{
  "d_shared_expert": 256,
  "activation": "swiglu",
  "moe_layers": [0, 1, 2, 3, 4, 5, 6, 7, 8, 9, 10, 11],
  "balance_bias": false,
  "init_std_o": 0.023,
  "weight_decay": 0.22,
  "doc_mask": true,
  "steps": 3733
}
Below are experts of layer 2 (counted from 0) of a mixture-of-experts language model. Rows are named router (the router's row for the expert), gate (a neuron's input weights, with its number), up (a neuron's input weights, with its number), down (a neuron's output weights, with its number) and show model dimensions 128-255. Each number is 128 + 24 x the weight over its row's rms, rounded and kept within 0 to 255. Numbers have three digits each.
After each expert's rows: a language model's description of what the expert responds to. This comes from a sample of Wikipedia text that the model never trained on.

# expert 1
router:162139155159148114097157161092100107090138150123140159105117117142147151102102144157149121159103102155102152109150103108108162106121152156146108154122109155141152154102106157155125153125124141148111144124156096152162135153142165108110117102159104146112107106091105107109159128115159100152144102153150153136144137155151154121093144114112142097161112138150104116092115166142155104154130
gate0:105119114089117136139103113155142135141151082129096098148158116104097124089133160129151107109132108153161119147078146160120148156130126103157140134132179166129103110111083119095148138126126102137084121143089132158125159116095118124174123142119192142138123132135132101130136131083150114119118151091157146109152092092085123115155162120128139084125110121090129116153161144151131169095133
up0:108103113115096119127181180122139079117139153154161104093145091151117131119138137150126129120109107126106146195115166096133106137142117170125138099118121112151119129129123143115113122097103139157131168161125116119147146152115101145113092150126131085182137130173125119114137135075126147183148139090113091134121091129122137105098127134077185142083160162162136138127099150118117160111089
down0:129118133080111115158124156133121116121123081149157091137105101118156139155116162131063131109098170110101136110091108103162141116111104123123067110142130160092138152157127170113166134121118101101127119094119156141159109137106114098152133143165130097123098180110129141153104183152160107133090134095143140126123167118164142103143137110123118145091098113124103134141163117155118136145129
gate1:114106145097124119132113128126164128097145124133091101084104149158085088129176144124064084104140114124135092105067148159135128125122127103120153128139150133100120112126138127127138151113118121090155109129113134092128122113134120158150136101112123146128128195117150108145103158123113172114156167119112149121120105081057133125136128136174077098140134127113160122125142111147110152139120
up1:119102097131132136150085138116174109117091154169100121096123118140100116134118132138096114106128106098149127151121125153158143098116147158143140130085096104113073139130136136131145163126108132080116152124108105107120147123148097178127118124114108137153143139173153086086096145101167127171147127125133141123121100077155157118094133175169159131129093130105143139162118144162121152125136
down1:108132104160098142154146120106094140168114091052069121174081117103122122103128110163108145142129125099107150125143128133119139115145153149143120082124093129127158136172127154132106114155132178131105139146116124107123130146112147121160142145099118141161136121150166152169136131099139148139097109172115138124090151147126146117143144097155091154121122116145143136122115076113145119178146
gate2:117114151153132129146131106167157161129106103173101091126129142164106107153145111104126144134139119087128149126134153130113146148108130075144136130115121119118119108178136135115160146104124116112150113113133146154103128133118101135121164142104183122117114135175169133185126129113100125110100154112160151127108149138074116138169120115112109103092133150115107133140137138126107142081102
up2:122128174127097140091165135121117080124106105132108119172110138152094135159149203118086139121099158142114090134109101127140138159119152123167169120136147091174122158153132151164126164117171124164122140151131114117102090124155152126151127147105108169108091112084106118122111141150136134141137133158113131094110153121117167127163132089126095145112155093137119130092103139104129148119100
down2:115133098089116137102137164115162131130141139183107116140143160100146103076103114095147117169106087122137092090126122119122159144139108117119125103095153124155136122105134163134069161121137139111081136115128128130130149142125126145131112133130116088150111064125155126110110134150094078121120095115142127100167105122153100112139158136113140126086127142156158125134134066144139144142125
gate3:122115120173119133162110090155142138085163099121155129087114134122105124124180082164133131080152130141143150133072139141174161112112115122118166127123139142111130119097125146138136117101112129134098153117112162132079077136114122114119130105103117101150122156122154122139125115124130151116174133145111156144102132127070113147120153132174136088153112121075125137116133163149164125146126
up3:120111072153125119129160082154132130092135156125153148086093137122128110141138072162127152113139134141167163126087147163168165104095101135154163139141111129123135125075139142129165150126115116157097129115123138101093112171108151142128130119123133108119113154124143108115139134121140150144189081140137153135094122103089098147111121137159127078152129119052122136108156158160176103167111
down3:171101175107117117127126137104088137119209137163101125102105146117143094132098126175125142156121091121126119123125109103183108136160130168135125152134134137117090131138131123180164154120101124131126127137188120172124111148135159138148137135128100141111149140151143135074128142137115129133133118151138131109107128132160122123117125089092109136107131105108111130097148105149110089177130
Mid-word fragments, pronouns. Middle word pieces like el in pipeline, archipelago, rebel, plus subject pronouns he, they, He, them.

# expert 59
router:156147151155141129105153157116090101098138151100151159108107106139150157095104153138158108149102094147103161104147107106104161098115147157155087150152114149149151153112096160166129151140138139143131153112158107162135148145122162096108085104159104149131106100099105112106159115109151099148149100153145142142120151151150158142091137141104135101154095136160106135088119144146143100149153
gate0:125124111137130156143116114137151104151091074153102093115143142125096121149119139115130125080140139104139138134096173153106100180126103072129169134146144141150117098129134147129155069125118078127146113123110121099166108159135146145109135133121188118177149141099142115180097144101127101106097172125104152124111141067081107118150111161145120112096111134077150132120117090104126144103133
up0:139122159172139090148111114132192079105114076121128091153152149130120118143126130134144150111141132111166098127145073130074131186117116141129088138129092158095104098102127119103140142163159124104115135122153131115149129106125106142094143135122173145123138123149087156160136106095145119088107141179135126101151099104151170132100115087124073134111208169134124144124132096098148144112146
down0:124118098114152125119151126099087142119129182151102132120137173135142146117088145124117111104139147117130131115088174143107125112156111132127115147109128162145122120090122091124110139130131136113167117130083094159116094108163162098126110123092143138153094107136100124134168078151187133139063145089114149159059137119126128082183142146159178107163146131175122099157118152130130087129188
gate1:070086117133142127125095109105156128140127099148124123120154144095116096114155153093120111137154141105134127140102147139131088128119105108134147078089172127100102092138163114102161169111129134087142110138139137130127100166138137120121129130125174127125140143124169129121118095132120160128125122089123129109149120083064115109123111103120121150120118137091165121105147125151132123123126
up1:112085122143204131108084148118162118110119143113115090106103108137122127144163136117123147183148147120124135165151081119144110064134116136120135075128117133155153141133145131122146133098146140086179110082131109094152103164120106123100091151100130086095112075147110163068123118129146159197138137124153118139157100082116137098110129151142150160095100111123092136088146096106120118130124
down1:119102153060154109144145138158112128163140109097123090148105163096152127112158129117103117121081156083150110141152128094138152099129114098148118125141137181135125125117119103119101122135091156092146139125112119150149104122138148124176161135128138124122137137159114150132113168119158114111179137173108102112127123138153136124134132127137123131104130089147117098115142099136116156172107
gate2:085090127114111141105131133151142176132080105172100117145151144125130084161133111122154073122187129097116100133147149136163096139148069075126153090132105117125131068106124144117087124145144080118108140114126148147108134122129119128154100130157164133102177127139165111122112123153145121160127142114111138117126097118090083153130123128139135140097142131091120153142137077133104167077114
up2:140136114115135109148142106114119125175170141110109147148153134100124160080141144130089172112103119119157136125126164082123159112157128102124120157124119129100124149139139081153124117093164111125137106126125140186158125135164126123127174155143149132104079125130104158172163144130098154099117095105132086125134132109095161130180131081128121128059107114165145101138154206123162094125136
down2:096158134108137105138099161136102112098113099149185136113081139128088136124120130163133122140174092119120144136117141094145133100125127106096130108129112119080106131163145117086148146133142157139135141115141086113120097125148100122142119100152099108100124135122135120137127151124145126128094147175096135132162171133149148128132086150131132133115142128165134144159136130128144165148099
gate3:109099122109129123145103137139152185137135082134096158131137120127082073118135128110118128136135152099129149117108141153127116154146126084134164124147075126077138136135144090082139121101127116091066109117096135118121118146089138118143158129110169113130172114158158135104132144126114169146172128108120159105142125117100132130109114135102071139099092144085126097129155112136128158117135
up3:115151153130114098122117162108180113122072097130146109097146138152117123167125108139094166098068091137145156137141105109108098142082146136146088128111113136162149113093111133147147161119129138154190142131164110136121128152160153124126129095114091152150086171085109141092076139101178164117142131096114149137123100119113129175157151121103124084138132122105125128143108138104122160146160
down3:096077158089112124178118116133099133109089110126127132101152176104119135136118115128137123117123106128076159132109132116103127144125138167093142104102144132135122141149138131157108181142165093138163141111149141108123094159112155151139107115151109096118085113091104185110150124124162078133177113123145134123139163138143126114090129160155119106137127137129120155156114152106121184142117
Junior and short pieces. The ending of junior, capital N or r starting words, and short pieces like Fle(et), I-ron, Pump-kin, sub.

# expert 42
router:155146154151142120102150151089109099105140151111149158091109104133150153098102166154164132156103090156097144121148107094096150102113162162156093152094123157138150161102092152151130147144122135167107152118157101155152145147153154108117107107158105152114111105099104113117157115109161106151158103152160143140149147150153154140089145122099137106158090136162095120100134154155161102149142
gate0:125125125129154145154076130096128132102109048107134119142104152139130112154080139086170179128174108123147113110088123172126105120115059108118121123149101109140132118125105146090161109153155131108127114115105126125146140109109143108158140141138146152146130117132124168135117073112110149083115146123099137115141135132072102100171147130139091131061115084073141129124146147139144155112120
up0:110144100159133122145118146099152168075127116129132156153176141127083154123130117118121143147119141146118154155154086090142152124067165108103161141089137092136169166123110111132149109143124145060108125120160134099148087120108129115092163149130125110152093105124110123126101143124139154148119118168122145107119100176110110150092110168144186106116138150120138155118122129143100113108110
down0:113159108221105132132104142133136110161111121124106068180098141133165111128146132150155136122129127132119128117131111119154155114102131160117142129107118161143133153161140128115105174093123106141136117153141149185127099108138153148118120126119117148137111163131097100132101130116138168137141153134121134156150097132105097134103113091136105145087111097094125102123137096116113126136125
gate1:157113086156133112153106110125082135141126142129129153131140081118176090100126100098147182100154137140155125104101168182128125149115121104156161119151142095111119092123184122099142144110131117130127098115140172129105113122102141110123169163138161132104126139139147136127127141106113092087129130115153185137098139102074100124109130118112101099092085104084114140130111122104168123127134
up1:116169155172109131104150131123153113184080144138119126108109147124101156137127144140100087143106098150137115130106122102139147119084141119103138147116140133110108113127135141136149112137138126137102164161143127168122144148148100126171134136082117096162109100105090144150097138161131129161092134130104073129121136131146152153167116109145137080173135117178159128161128124110105142107133
down1:122082114129126120148165163144120128121095135152087117150102116151086089089128122116089128112125163129108079090147097171147106107150112121106169079104127192116116161071146123131173084135146079136134131113142137092152134143123136130125132159096133162136136154139158135171131131118076152107136108106082128150105105142116130142127127122134146160158100134117144128136130126138094121075134
gate2:097089098134111116143093089140136134162147070114102089118135148155125131103146093106121114089150130101158075141116152134121125117140093112122139133147108146084144096117153074142141134099114134139152130107040132147144131126142109129136131158141208077127135147178167146122113142125120141099115113107128119129160153098107107140130133109110109140093164108126126119119101061137094148167146
up2:157131133137135142112127152107107168085124156137145152122135137123100131136140132141109113121100144140148148100158115093156090151140141113198109113122117128133123150129136164127117155119128141116093159120187149120069085135157118117134158137143080162120107152072113112139149106121152097138098081151136093113157100137137154104140147165136095135140198163073144147152122124117135124104081
down2:135137099132157190149079126138141153143114065175118149135118153139137111117128099100113083145134102174137160129133093164142143122094130106142087120115145136137167131086098144184156120131088125123154147101102143134162095134132152100167150117180129161132126128172158163134122109126164117139116157152092072090156121106114108185133159114133116123125091094105115118110125138117079119088127
gate3:073074144161123103164114116129142149126146099119129108172109114098130120130136101107146130146132107104135120093062151106162131116108139108086163106151120119148128090139133131145131081131136110137149107125147111091208112083116135100125106144108188138146177144128139137141109154130137136124122189126094148103090133127091113136104162135165158122112163106090171130147124111126098134096128
up3:055127105108121135172119154137144140147129106151134132168137114090141116115095081113151131180127118128144076095130155148140131116146126118125120109151155131151182086170133107141109082097106137134144139078149133138172091136110135111141098112120141128095122120151086120113147147127150113123116187148108125100128104130126133128109117154138121148149154121155152140136141112107141132092115
down3:148066151106186137130124134128162126138119075129138171113109117117125138183119138100152134124105084138118128092089121100126133099109121110123144138117123158105107128156145121173137125161100150165135104159141157159114113109109150100085093136125059114114105130157148125117112091129150127125135112129124133101128143092078137176130102074091110172132143141104103123105108163135173134124154
Noun suffix completions. Word endings completing abstract nouns and place names, like -duction, -orts, -ality, -urg, -ians, often before "of".

# expert 13
router:155145145160148124095153164083091094105145148106150158102113099127146154092107155150156137159103104152087147108152103094106148098124157158149111147146109143140152157111108160155133138130135134154115156116157094165150150138126157107125103107165104153117107111099099109111157104116141100149150107159146146122127140152155156152092140120110163112163094139148107113097105158130141107151124
gate0:116101129131145141155095125130153154148099104125125154133131173107119119159115108048125097094149157109139125105104155135131158093119140118136110116099121111088130094166135094142161102152135040093124116147094170110105174112101092128121149154142155093139144126143126135115155125069133116131145168106164108130168118145093111160130146187132100108144106135123131108117128085126136176102130
up0:150162117086137145121102112120145134127136153144131127119111090135148176109124149093131120144121106144110132171110115128145157157122145146111171146164085149164148159116120125114074129108142126116124144068156126118125093116117116117086138122150124123168125122155109161096108120138097119159101084111114133098125135092121102091114136128106127102049135125121150122137163139113084138119140
down0:155112141132171120165119165179094126113144136183119150087171129149114106093148059136134128164106173096099158153136135120145129134127054113116094122104150143123085119169187154181115139152113160105135130115127174168139153118138121145154162130095122139105150110107129097125160110110124094108158078145149153152110164126124089121160132143109088122140133115154096167161127126124119093113144
gate1:109067118111144136118102150140181120129153111124127136129165144132117091088174129101129139089185098080146118116072191171146167136145112078123149129135134134117096100153117132108118143088110064081111112120132156118137125123125102151129102127103206167130117109155147108137102141079121167107121143094156125089114134101082106117161129117103115124132159140073113086120134136149105151111140
up1:165110108099106144092159109113148102097145121106101126129158177138127109120162138118147105135153162074125132128128133131129170121117116121131095125123155123116127114122107162107142165060110076090135129121167156183149114148089091134126144146135172175141114106136103114163114143105125138132125163139113098111152144156125157134155154101165156113121150140119126100126175175129131154125150
down1:149147129122158113174132141099175132149128138138107100140109125095112155143113146139127131144152139141187140151160127136126082115153075149131102087161104103157153128135117141125164142112104206137131118083131138083134156139133144091109107127122151117147163123129131118127092111135148130132122183113144154139143105100185144134092125143128138119124108110123098163097129142160108083104138
gate2:093159101086119156145105096090133141119101135131117146175114080127129143079178139103145130160162117137130129146091176121123115133127111079115159109124153133132075109116185134131114150161117095101115185119133134119146181137157160161154131134151168123123173153140186123146110124137153107152113115109114110107118092135121110149170102136136154114102111124089125116127137097098129140085134
up2:139161081092152136130138147098161139127133093120107081102139129094141082108092136090142083110134121160133119138116133131100132123095151110092143185137136104137104132131103130096121122129150109114125112122110121099111152139108110140114095080103135103138105152117097113121099133118118109143114137087152148146157124108103113134115132142145106129159112100084137118135125127185119087176130
down2:149144104126102123158139154161128133141142138139137116094169166121154163142111148166128152104131158122115161142151157149166127126135147127165142111145127168115117118111111150130085116140148117149115176136137158129139120141172145107127153121119115122120144135088098129083100137122113105159083177098158103139104133164167109107160131126134106126133147124142175130135140132153144151131129
gate3:102093096104113146132087127108119117129125110134099120128124107122129131149097120082120105099132097147128105110092157152148121139129145132103151127083158154127117121129143091123142108128167106161138139143079112114135103109132113154138134146126195137163154205090142140137157130126138115118106174106124127101088132094088132102156118160137106137131107096121140115179111108132088135105132
up3:079107126090151114140102116134119111102125140160066140105119125133153167133091121093120161112122116117116121086134201106160105108133147124095102114104159137111109118143129116126132096137151110132109169148116118130132111123095103167136126145142155150132127178103107140145134135131160087126123137061079147081098119133095143132133117159136086161125115123107144144163099134177122110110118
down3:139146123113145185135144129153153111125141132079110092115119094151114162126129140144121156158141145123130087150131137118124149099116101094088111122091104135143157112115092177095073132097122123115113152120114143109135139125139141108152090150118121122118125107162115095112148129084121087121098100131088160113145152140122153090148165154097173125170141152110119097124100137078138120098159
Capitals and name fragments. Capital letters and initial pieces of names, acronyms and codes, plus St, National, World, and the ex of external.

# expert 55
router:159145155168154127106154164098109087100136150108156159100118102124148150107107169157167133161101097159095155100147109092094152102121153153146089153123109146121145146104108156153137154147130128162129156117151092156149144144126160107110099102161107150113112110092104124100152119126157097154151104154150164138139140149150161152088143125124142104153100138156102127102108155153145099151143
gate0:088113136125179145117124128172165116153076119129129168117118096133146130168177101068150124081124145114131123179106139122153136199096130126125128160134119119145132122148127111110124130152115104155101144138104137110114125122115109135133120167147164127157139166118168118170131111108146107111127114137157134118160182124125122111092154143101097129129135147091132148130143150132131170154091
up0:168100151156132109179098126137114140133167163149129121123084140129117142137100132210103111167132130110159106105113173152118163096122075062121113070133150149120145122118102154150130125056124134149125120130092148159132171133127087125139141122108153131135148083129064173132123165149138132108148128125129163123096122131133098105119085131158155134144122081142124105134133103168121110103171
down0:093173204124133124121180128137125124115125129141161123110140115113130136134101115147118096123127095092180125129180151135093055103118174123108131149128131118135129143104105141143124125092138130129100111126150134099135121123145127132132104087094120133108181126116104100117112139155151081078137097152095152124104141116111110173118097100121126135110094146151133143138124172115126109131137
gate1:147138117109145139135101078147116123131147093144117118147138158138125067175157170108066141141164153098189120126107156139160134133145117095155132141146130155166101114153110142114115104109139108111114162131127131116084114118120087125118118146114199129137153152125146120124141131117160114127193121121128132134138125102072127173144098103124157158129148120093109108106125117149130176115075
up1:124142115133126150075093147132156082147114137139148095112139114115114128133070123131154098057114103132077121113159128112151130089100140114118143135115078105143114101089167145141126113127148143135126107132125089122172130128167104115117186134106073149127129079124117169119077126112113130126077103115093140145118128143092119120118147127126098108144118169099100120089127127119138059136169
down1:098163139126137115167139138082135131111139143126113111065134150122098114146147106186151146120161113131124113123146179155144072132121103107076133096121122143128140094146150132146123177119083157143148144130121123167130161131121095100154093111145153132137160138139156100117102073163134129122117115124113140128128152115081116115101106101118125133119190169112141125150118138115067111085146
gate2:140091142126104104127084126133154150143135132102075111152122135080090124116128116087121097093158144161147123148059156129124148128108137113146162096152141114099126119146156088095112133109116134133146136152120119121136130133123108134134139086099189123150144107101117156120122158126096156114092134129135120121097137100033127122176107127136143152120126170118137108118124096109122164116142
up2:149165114116151115157137107100143142103102128131144115127185129119153099092167103151135127168162090117100123132125137124131090170136181135117098165137153096086146095109099083125108093117130080154148142151148153146150125094145116127151143122138105141104112169104102112155133150122171107135113132102142142121098095130145109154165184095150125088095134087144158119133132150156114109145107
down2:072126107090116161099101153145124117138121129120162101163097161153142037135136124119127099120118119141172115134112113120131126138096127114134108143160133107122100131119115070147107128109122163092144146142134092120141144102144123083151185143144117117122145116137087139124156123117096135111074101138095108111146146132119123180162153106169094117136163088084164143109132126131113103163133
gate3:095085129129132116140097106168133138136102126080075108167175141132114111134142115082117144109149115120159106125095114128153130117121136107130127150114158093126158082150133086135111157138139134113156121109123152125084092122126128118170107155109183133131161122126165131124113110106145124115150145120125126086123143110048129148151091115153170145139123159143137133121150125126128100107162
up3:138110142095138109117103108147135154132089143089087099131164116135135123158145109128119113147130112102160132148100154104121146129127154152077109139122130106124173093137154074136130120145176115150150087117173137129156127152131122130159143130182151093152170149118163138128138139155124150115183133125135154134112128128075174110106112125150146121102079160136109095118138115145167117112146
down3:126133126068103088117130119127123116095116156145115154147085139129125115180166102132096093107129145151146152101144152125131108143154136139161125132142138115151119095077119125127155140153115145108113108128105085136136134093150087126099119094164116116131130149140110148134143128152112082151106143117121141154132148124180178167138131110143164121062122176110100117129129108108124052165116
Suffixes and participles. Word endings like -ic, -ing, -ed (Strategic, Eudicots, doing, launched) and digits inside years or measurements.

# expert 46
router:156145156152156118100152159104105100104143150115150167099106099141151155108111158148161124151102091147096155098149104102101155093110154151152094146114120151118155149101096156149133142139137132152120156115154093155151144153132155102112105113154105139119104114104107107110153115117158110152154105151149159136135135148154159143105131120106156104158109147153106138099112151153145097148140
gate0:099102107135105156171100138155165119126119083107136112132159109170133127139138141106100094108132116104137104108095177147143119132143101141118175109181111098110121151153117130075098132087125133083142142153116122130149112101143123095138175133145181131165127158115153134117106147148120129134117136117112080131150118066066149146134122120123118145095152148111144117164086151123089110100124
up0:087164120129122149150118121099117128097164142133114167112109124165117115136130118128163120180115093134161141132115127137130119141137135125105112115122107112132132090099122139103116156121128124127163080065123153110075123084116172163105123089138130103107094121151074090159141154144126098092115148092142149114159137107123147089076147154129127130119122099148087116112137115077156174140135
down0:121129152135153138153116116155127116133166099085105119114124136137089127129165165145151083098119145086128157091135126166121143109106157154142136143127164130100144142130162129107168111096099106119151147147110140094147152123163140085134123150101182143139165114104115169092112145120079116136121149147132085126178109094094114087125102123143099141060103127108154147078134121128107092126080
gate1:148109055090100135133100125114150104127137099118115157177159110139136108111129120106141118128139120164120107140110139133183150131127102142134133130165144147119117102128151151141154099131097130107131147122112112115151136133131107119115134139126137142143174126122171171124101163122143162100119122114143141093124104100107130168172128107126083109140074111128086138163146125111125144105138
up1:120140152113127129163130156119160096145094133074130153156126177116119141137171133157114162088097126107157139170170136131080130140158122118109132145124143113131110126134126119142125178123140112115132108163116118117125127137159171145153129129128154083144091105147116087128139130105142152123153122140137118122121111142108130109115093110092182122118183161144124140204162156123085108132136
down1:111162183145179118141119080166117112103159080146107155145141146097110113137119082120091140114145137153116127094125115125141128113126122147165137104120139133104123109124100128132119101164151150142130111071100166124114137068144187129112119153132127123115070108112177123157114139107133108111136135102102106124156095070139162131153188121124122121115100118103103133127134124110119144153121
gate2:115098100113117109119104125127118132108137069115103115130130089093091115126107155099129117134145123103151128182089144086143093145154123101096124144120081131140115091134115116067119171163123087128126132115131172089129122118129106143133150105137177135164165150175144152122141117091116161070193141114137134126150135132109129133150101144128126162063115092083108097105100107114108145118114
up2:136150134115133077129095123113159151113149098105170164112147105138154112168147165073137134149117141135135133126162137141110148157134091050162111137099137173165113149090108152098091121121141174155122093156135156101153138170133154155119138121087161106142151126124159132081169133144126128131139115143098106092128191101133157145112162114110129152117109131098117104122125155113140133121092
down2:102129152086115108116127141153130089159107172099144126119150094111122111098118148122123132116132136142154130117134121125159148142142138158117096089091105122108093111140125163077116151120137083110087137120119147144096131143108165077087132129132108105172075118072121091127123142141149121133144135150129120140117095127119131155125078173172161120108138122117130123136135138115099141119084
gate3:062113130135127116155113121134144157137136111136135104133131123161112099122134137127130129109132123105160090152062107128101144106139155105132117098166132154094093064159148132125178156127149145121118112096090144131131144159125157118096143119159126140108157112102157152130114153130148163115109137136155108089146127119111108110120120147128076089103127142049104124147128145136070158094128
up3:116113089168112129116134138130130102164096148150135142117105142176108112145190125134122128126123159131100163131076151112137135123120172110139139145143087111125094090129167134164145107094115144089146105054072141089153127126109122079137126104135114110110127118090136106133132122122139130145108108128156141111123156124114150115138145186098128116108141145150087126115126115088158159101136
down3:132123068153146134144107098134175128116100163121121138126174106085165108117097132093120067113155134124127126096129190095132111152129150083126095176110150095119081140125150122140125113124099138087134182132133150126146118107130088140116143142159109120150150127103138136154080088158154149138134131101107139130111117103176115136157151096125080081104130170157138156136113119103108125140150
Mid-word and table pieces. Word continuations like tri-o, al-to, qual-ifying, plus table pipes, opening parentheses, dashes and words like under, School, New.

# expert 34
router:151133155152143101128156142098146138096134154105156155096111100124161143142152139152169141157104084159092136128161098098117157123143142155146101132104102155148151138113100145144094136126128134108136150140146122142158170141122157116115096116170099141159104159098087127103132130084131110141163104155150157114111158155161165153084140114113131088144109145144111099096113140137129098158138
gate4:107111131159092066155100129125123138126093138133089099135128127130175103154146122104204108118117123139122108153147091157161151125109094086104131127113121107150094114151113100136105093112156111106130130115063126084109157136137102143122091130108103126155089145117098134179138148121123109132122141076095123122089162130118128122113086124119120114144118134138152086099077108133144157120140
up4:070150130154149077144113128118127161117152124130111125141104110154169098175175160130162126098112106105129132136155127149191164153131091105112134147132093127185107150154112135161089144144120125112121130134092122108132131155129092149115135129115134105130109147111077092156143109088105125116140140112121142116091148144153116124129132087133140101109103119115143096091112162125119138133134
down4:150138126144145116119134074171119115099107129109122123094111113113138137149123128139129073180111144111111148108148131076111127142125112136141158117147113142133166122122135179111130114134140103146114127112117120118112125144124106106109105135112149090115124133144107114116134128125125119137122136173157139136150107137135118126103126113109114092082080142151122135103127103128111110116112
gate5:094129156114095144136098117120116130136161124118131107144173096078126099096133122078123141087113139118139148133067176140141108121148136094135151147125116172148110111124110117079169149115126115112107105146105137153106134135176124137157130132124164121149174117113178106131124112103151141115102142090143122103110110122098172118176145130131081139092115125100156129111136147121104163107161
up5:106151101099150076157125110145127147079121128148104162138093129083129221117132156153110133138179151133116165139124078145142105117130106155136144148168145151095131116149140099152129128135108126097169122112125123078082106108103143121138133126114125149167129106168093161121142112134107135125184107162140084127128133109141144140129125073109168113101119086144117172160121147164186092134146
down5:064171153116139100114148146093129128153103027066078136134101120138163132145148115148131137115076113131119141158123132120129148115161126131118146133116098116140081171116158130117100129107137153138137121158125127135120099087157117123140156140145167178149054133173112107127130124147112162066088111097128116113136125155129134147170131095167094137155087160122107112130129071125161175066085
gate6:093134103126120161140121156093151113166141104123115086119144102142132093166131112153129103155113135100140112114035161118157159111135100075105130121129149130144116108148125110128173127105126117092114145135141145135113101135113144164144136152093128097111159125147110122149104123151117136066097175112105099111106135114054128084139114121163145125087100121118097132111155150154116173100113
up6:143107132127124147070133130107115137163120133139092121120138166151143104185124106126137141102120128162075112135156122131103115106101115143110128099125151111163145129138115133082135073132148140159142165129168142113139162096075148119146081129137131109159140161142173139101130136104084119151136152176095126150113124172132131120160119112125186097129134157088164107110102138133122159115141
down6:110142149135151128100112153126126160193164141143126114153135169113107146130135168162114069116130111122123122169137129090140137157127169101116123127082133127144143122153116105113141095106111147105102122131133117127127111138125203127103200117112111153133134125109132168162151161133153137127145089111132133113152090079200127110144096150114143143115125141115113124111121081113204134136143
gate7:117188145100113111118054109130167142187111115099141135153115145154124152167131176145119140134112120132135119135142146135065117133133082114141180137082125087132106140163170133113118128106119124114166119148147120147127100127130097085077139127111118120124146122178156115165094143150097133134136142129105133155121122124088147149090092147081121143140136159083098112130131132122104113109133
up7:116199149143136124122098148139129149165129119136142155129108130165130144160139155124102135137130131129112126131146178145086123155132116102148153137096139094147153140153133145149099141119136088095180078145129137149116092137102084115108116122111057103101154119182147072158133140146106150110115127124117126154097151114173142132112115152079114159134109153104109116139139143152062133092129
down7:084117113125119114131165101106119100166141156112163105089109098163149107156141086149085127139157153136140144140120105138099101149106140124140123142102122080115114103133130163140190116164098170135159142197125117136090122104154142136115148130079124137147188103108155123136141113090148149087127126119167127126118111159170109113105117160103146120102138133154118120126156145112123137124098
Quotes and parentheses. Quotation marks, apostrophes and parentheses closing titles, nicknames and years, plus %, $ and degree signs.

# expert 44
router:147143153153150114097156152095100110106129145124155164107108100138149157097116155158163138155100105150099158098150111102092150094102161151170102147116112152141153148102090152151116157143134117150110148109155098158155141141134161096132108116155103160115111124106106110110151122098158109149142104154155152138135156149152154142103139124107151109159104141157092137093134151153162104148148
gate0:134135097103118116149071131134136127142104079127108154080125151131125115135141141101117110096145164107163088136083167143162124120157099088123144115142122151112124076110122113138144116143157130144124114127139179119104155140139124083120174137124138112097132133123154131151137121108126169139138132098127134118138139070060075149121114152110126140095106090103116134130109105123126120095108
up0:075122131139104149118135095147108134129110117097132110124119123170139134176133132118109116142108120132142116169147132126160125162088116132150135152136137105112135141149157114122076064069139158135095109114120168145145162143135117115136144132187131150148125120116181155118091118107136133109166129107093163163181116112128163134140115166133151118127130132143115141104131149157112164107127
down0:176165120148114128116110102130083137168150110110159128105153091104150106115109127179115100140148135133164107126133134126115112125122135078112120112115159153110138145119059134117147165119118139150122131139132119174136109123088090104122136066112159115133158110182192195112122123152110117147123119147096132114176130088160109149162140098113142135123150106106096111106146157105162142117105
gate1:118129090116134141143107069100148130134105102161110125151129115096107164130132131111093124118119136097178137130060149132139126132178094112094148160118118147102109119112111100086190113125157103150119120107116164132121164094150142130152120146102218084152124099163137140152140139132129137084097145136145126148127159105132094121103109125127126129098145105065134117185115120114143129105127
up1:118122088106122090153162146112143140144121124094129159122133117134109148121130117108132156096157134154127131110114092145099128118136113122123127174154146103158133121146126096107143155141131189139149114112132136126120132147156134150089122131130138147147110080094126135102137155111146133134177069188167137164140141136141094115109104121121145163085101111129123134146180161154112152080168
down1:112152128172113105099093146101141160158112106148128108105137074152121134160158106128155135146149165116178138148125169117146153112130142101149116128139082140143120141150148138107112125131144141116144109107100113120137108147110103124102114126123118141158087165077175119120130139163139139180142150146148113137070116138099136167141142123126125075159130173152134125157132089128130136097101
gate2:098128121094118088116113107146127104133102092112105141102140140147137121132114133066138113063129159095147126173107177144167129173142112140118127105171144122161136102136119092123118092167154143140139092066099145107143117123132152099116114114107177128134126097108151114140087135121160160116151161092099140082148121158072131151165112134108100111111120123116150136141106094141131197125120
up2:128140125123128126132114147136100103090132113159112132140129131105093141153089137149135104169121091124138125128115106128155164094121133125137093150144102124110116138160148118133125178105140101155119083105166146122139125137141118127121157179148155143133136159127090167135108162134122157132106120113107137162143116111159146160110113151102132160102143135106147172115106121101160095156151
down2:111123166134139139108125144135138149129180093101184122125150146167163149137130112112151139124131127122116099106108132135124132082178128109121141164113151078145105151086094125118172127150172172138138091111134112102126074109133150109160133130173141127154115148130116157123113130085125123091115133131112175122166146089131089171122135135152163100177120143114091107143112128148120136147178
gate3:066106158120100157136117119117134161154090070103100107126117163131107091132148121136079162120170134096140156133144135124127119121146096094123128091119110131134088107125137129100148143121185133106114113121120113118114141113111134110133116135128181099157141121147142134149140145102117145102143162070125103113127109104066144116121126086109127139129139135080148128151136128098114138159138
up3:108119103133111143126147131147146128114123176202197160127144121090094125151126169110138108153127170134130092108099124138163117136127107150117093136113164151100092084126133140147075108159128102139101113113083149114146112119207095125113132147113094144109124135148154118113083132131133117152081101148120168130117153112186181091121143145130154115096127127110145168126150086112110141130158
down3:148095084073134124142142104112104102099143129119155153067148132118161128139115161112130100130161120122125090078148177096144105111145130127142169114114085084159111148172107125121143082127104148111130099127120110119067124109109139116157126153119133117107124143118192110126104148112067107125140112206146135137126144164099099123126152106086116117138153134157116120104159125115126126125174
Suffixes, months, headings. Word endings such as era in genera, ation, ion and is, plus month names, degree signs, == headings and numbers in tables.